python train.py --n_layer=13 --d_model=128 --d_expert=32 --moe_layers=[2, 3, 4, 5, 6, 7, 8, 9, 10, 11, 12] --normalize_top_k=true --balance_bias=false --vocab_size=5474 --norm="rmsnorm" --optimizer="soap_variant" --beta1=0.95
Below are experts of layer 4 (counted from 0) of a mixture-of-experts language model. Rows are named router (the router's row for the expert), gate (a neuron's input weights, with its number), up (a neuron's input weights, with its number) and show model dimensions 0-127. Each number is 50 + 12 x the weight over its row's rms, rounded and kept within 0 to 99.
Before each expert's rows: a language model's description of what the expert responds to. This comes from a sample of Wikipedia text that the model never trained on.

# expert 43
What it handles: Function words in running prose, mainly the, a, its, his, their, and auxiliaries like was, were, has, been.
router:57 26 69 53 60 29 64 55 59 55 51 49 77 38 48 55 58 53 65 31 75 69 55 44 52 44 44 58 48 56 57 63 46 50 42 60 65 69 50 57 45 47 40 66 26 44 51 69 46 64 38 58 62 26 44 60 37 51 58 53 31 42 72 55 79 46 77 62 55 82 60 58 32 44 48 48 47 68 58 27 56 57 45 53 48 80 48 29 65 41 63 43 42 44 44 42 47 57 49 37 47 52 48 56 49 42 59 32 54 44 44 54 73 50 51 41 53 47 44 71 66 48 55 44 55 49 55 54
gate0:63 38 56 41 59 45 44 76 56 57 37 38 36 57 65 49 16 52 45 53 52 43 78 57 48 61 23 58 48 46 58 65 37 83 50 45 33 61 28 68 52 55 47 70 37 48 64 49 58 42 45 48 45 70 39 40 45 45 57 67 47 47 32 31 40 53 44 58 48 34 48 54 46 51 50 60 31 62 50 33 49 64 53 34 35 74 35 57 69 56 55 34 48 60 45 52 36 42 47 67 37 65 51 56 47 37 53 41 62 39 33 60 72 45 53 48 53 46 61 55 45 19 69 58 55 56 54 51
up0:40 49 40 40 63 50 60 45 54 47 51 63 37 64 41 71 59 33 46 65 48 39 45 69 37 64 51 47 46 48 27 39 65 50 53 50 45 71 50 63 63 27 42 37 29 43 36 59 41 47 59 56 56 51 36 58 73 49 57 59 48 46 46 50 43 60 63 28 57 71 46 42 28 56 57 51 56 46 22 35 39 56 53 31 50 41 53 84 52 58 46 53 52 33 47 73 47 54 61 53 51 21 72 51 32 33 46 63 36 53 51 44 74 46 38 52 46 60 49 87 48 56 52 48 52 52 35 60

# expert 12
What it handles: Word-final or medial suffix pieces of longer words, such as -ene in heterogeneous, -et in diabetes, -ine in dopamine, -ic in scenic.
router:50 49 64 38 43 43 21 63 60 53 41 37 56 74 58 21 71 47 65 77 33 32 51 65 55 58 51 46 43 46 56 54 61 45 66 66 43 63 68 59 37 19 49 44 39 57 40 40 57 62 46 64 53 45 44 36 63 66 54 30 44 42 50 58 56 47 43 44 42 45 42 47 43 40 36 27 46 46 47 51 53 48 57 55 48 39 69 41 66 52 45 71 41 73 59 55 29 36 43 47 44 46 48 46 42 26 53 18 33 56 49 31 39 50 60 63 44 46 58 40 40 36 53 52 60 36 70 61
gate0:58 54 37 63 49 50 68 55 68 53 53 53 46 68 52 65 51 33 70 50 43 80 40 50 35 38 72 61 49 43 61 60 54 61 43 50 44 61 43 41 48 42 32 47 40 70 50 51 67 44 64 56 57 39 41 45 56 33 55 54 54 57 32 37 50 61 65 37 47 67 29 37 62 62 67 45 28 38 30 49 60 46 55 42 42 25 41 60 27 47 67 46 65 54 56 40 54 57 41 57 46 48 33 44 50 52 51 42 51 23 56 54 63 34 18 80 39 37 28 59 51 49 47 48 62 49 63 71
up0:37 44 50 33 53 45 42 62 65 50 43 81 56 59 71 59 57 57 50 75 60 56 61 68 46 65 43 60 33 43 52 55 58 57 41 49 50 67 44 44 71 26 34 31 70 50 55 53 43 49 33 51 61 40 46 39 55 49 35 53 51 63 39 43 59 69 68 47 54 58 38 69 26 47 27 23 42 56 45 52 40 57 50 49 40 52 32 40 49 40 56 45 52 63 63 43 58 58 65 56 28 45 16 45 56 53 53 59 49 76 32 46 35 43 38 69 51 58 59 57 35 39 37 56 58 30 50 58

# expert 42
What it handles: Articles and possessive determiners after prepositions, mainly the, a, an, his, their, its, and the noun-phrase start that follows.
router:49 59 53 60 51 44 66 54 61 49 56 44 71 52 47 47 38 46 63 47 61 66 52 41 46 66 44 58 39 57 72 64 57 44 23 59 26 71 40 50 41 40 29 47 35 53 54 56 54 64 53 44 53 24 34 53 39 47 41 52 38 29 66 43 74 48 50 67 33 72 57 82 47 43 50 44 34 58 43 23 41 49 48 66 38 78 50 31 58 49 63 49 46 40 40 38 41 59 63 44 27 66 57 47 54 54 50 46 50 37 51 64 61 58 56 59 65 46 33 77 53 64 57 37 42 57 60 43
gate0:50 37 57 42 36 67 50 63 48 52 53 39 54 68 55 58 42 49 59 63 34 57 60 59 46 35 62 46 45 58 64 60 65 79 51 50 63 45 64 72 48 40 61 40 42 51 54 51 31 50 34 41 53 47 39 54 55 53 44 49 39 59 47 51 50 50 40 52 68 59 60 76 40 50 37 47 50 53 28 49 53 32 50 64 77 30 31 80 43 53 57 82 37 50 39 57 62 48 63 54 35 50 35 70 56 56 34 39 34 24 51 52 57 39 40 26 50 39 39 52 60 45 30 33 49 71 29 43
up0:61 52 46 60 54 41 20 57 68 38 45 53 68 62 45 47 55 49 38 47 46 57 74 40 45 42 12 35 54 53 50 78 67 57 20 56 57 51 50 51 38 56 69 36 56 41 61 47 36 63 58 60 51 50 62 63 65 59 48 70 63 67 36 38 58 61 45 26 32 49 67 46 55 55 38 44 44 47 52 57 34 53 49 40 45 47 71 55 55 20 53 36 53 36 29 48 31 69 58 47 57 52 48 59 48 31 49 46 50 44 58 58 32 50 75 56 59 63 32 47 49 37 57 52 52 50 57 35

# expert 28
What it handles: The word the after prepositions, plus inner vowel-consonant pieces like as, ar and us, as in pleasant, invariant, bonus.
router:41 48 73 74 42 51 65 84 42 48 40 41 36 45 63 63 63 48 46 53 38 63 27 46 42 61 45 40 57 75 77 57 59 44 61 59 64 35 52 43 46 63 58 64 48 63 63 47 15 55 58 55 53 43 37 60 30 43 45 52 68 65 35 42 31 40 56 61 56 48 46 60 46 57 62 48 57 49 60 28 37 34 35 49 61 57 35 52 43 60 75 78 59 55 42 49 45 46 40 65 44 35 48 64 48 47 45 37 55 43 49 68 63 44 30 44 59 58 45 50 51 76 51 49 45 34 48 55
gate0:65 25 52 70 60 57 66 51 55 51 69 44 53 66 62 74 43 50 51 40 69 48 41 37 44 53 47 47 45 60 64 44 53 32 40 36 63 48 31 55 66 51 56 43 81 51 59 44 38 78 52 55 37 43 27 40 43 33 58 62 47 34 52 52 50 47 42 39 52 51 52 54 77 46 65 42 48 32 61 52 43 66 42 23 62 46 54 45 49 35 46 50 49 63 59 42 56 42 44 66 62 33 63 45 54 52 41 33 35 79 48 49 43 46 58 70 44 57 16 42 39 27 46 56 61 50 60 42
up0:51 19 32 41 71 58 51 44 60 59 51 75 62 64 51 56 52 55 66 45 43 70 42 77 42 57 43 33 56 28 52 57 51 63 61 48 40 39 54 45 32 65 79 48 33 60 67 63 34 50 60 40 51 61 44 58 61 71 58 52 42 57 52 45 65 54 51 54 36 58 33 22 55 65 31 57 45 37 39 51 45 49 38 41 71 51 39 40 59 53 36 52 70 48 33 25 56 52 52 41 36 40 41 49 45 66 52 61 42 25 41 55 55 41 60 36 50 53 27 39 58 51 56 49 65 56 61 41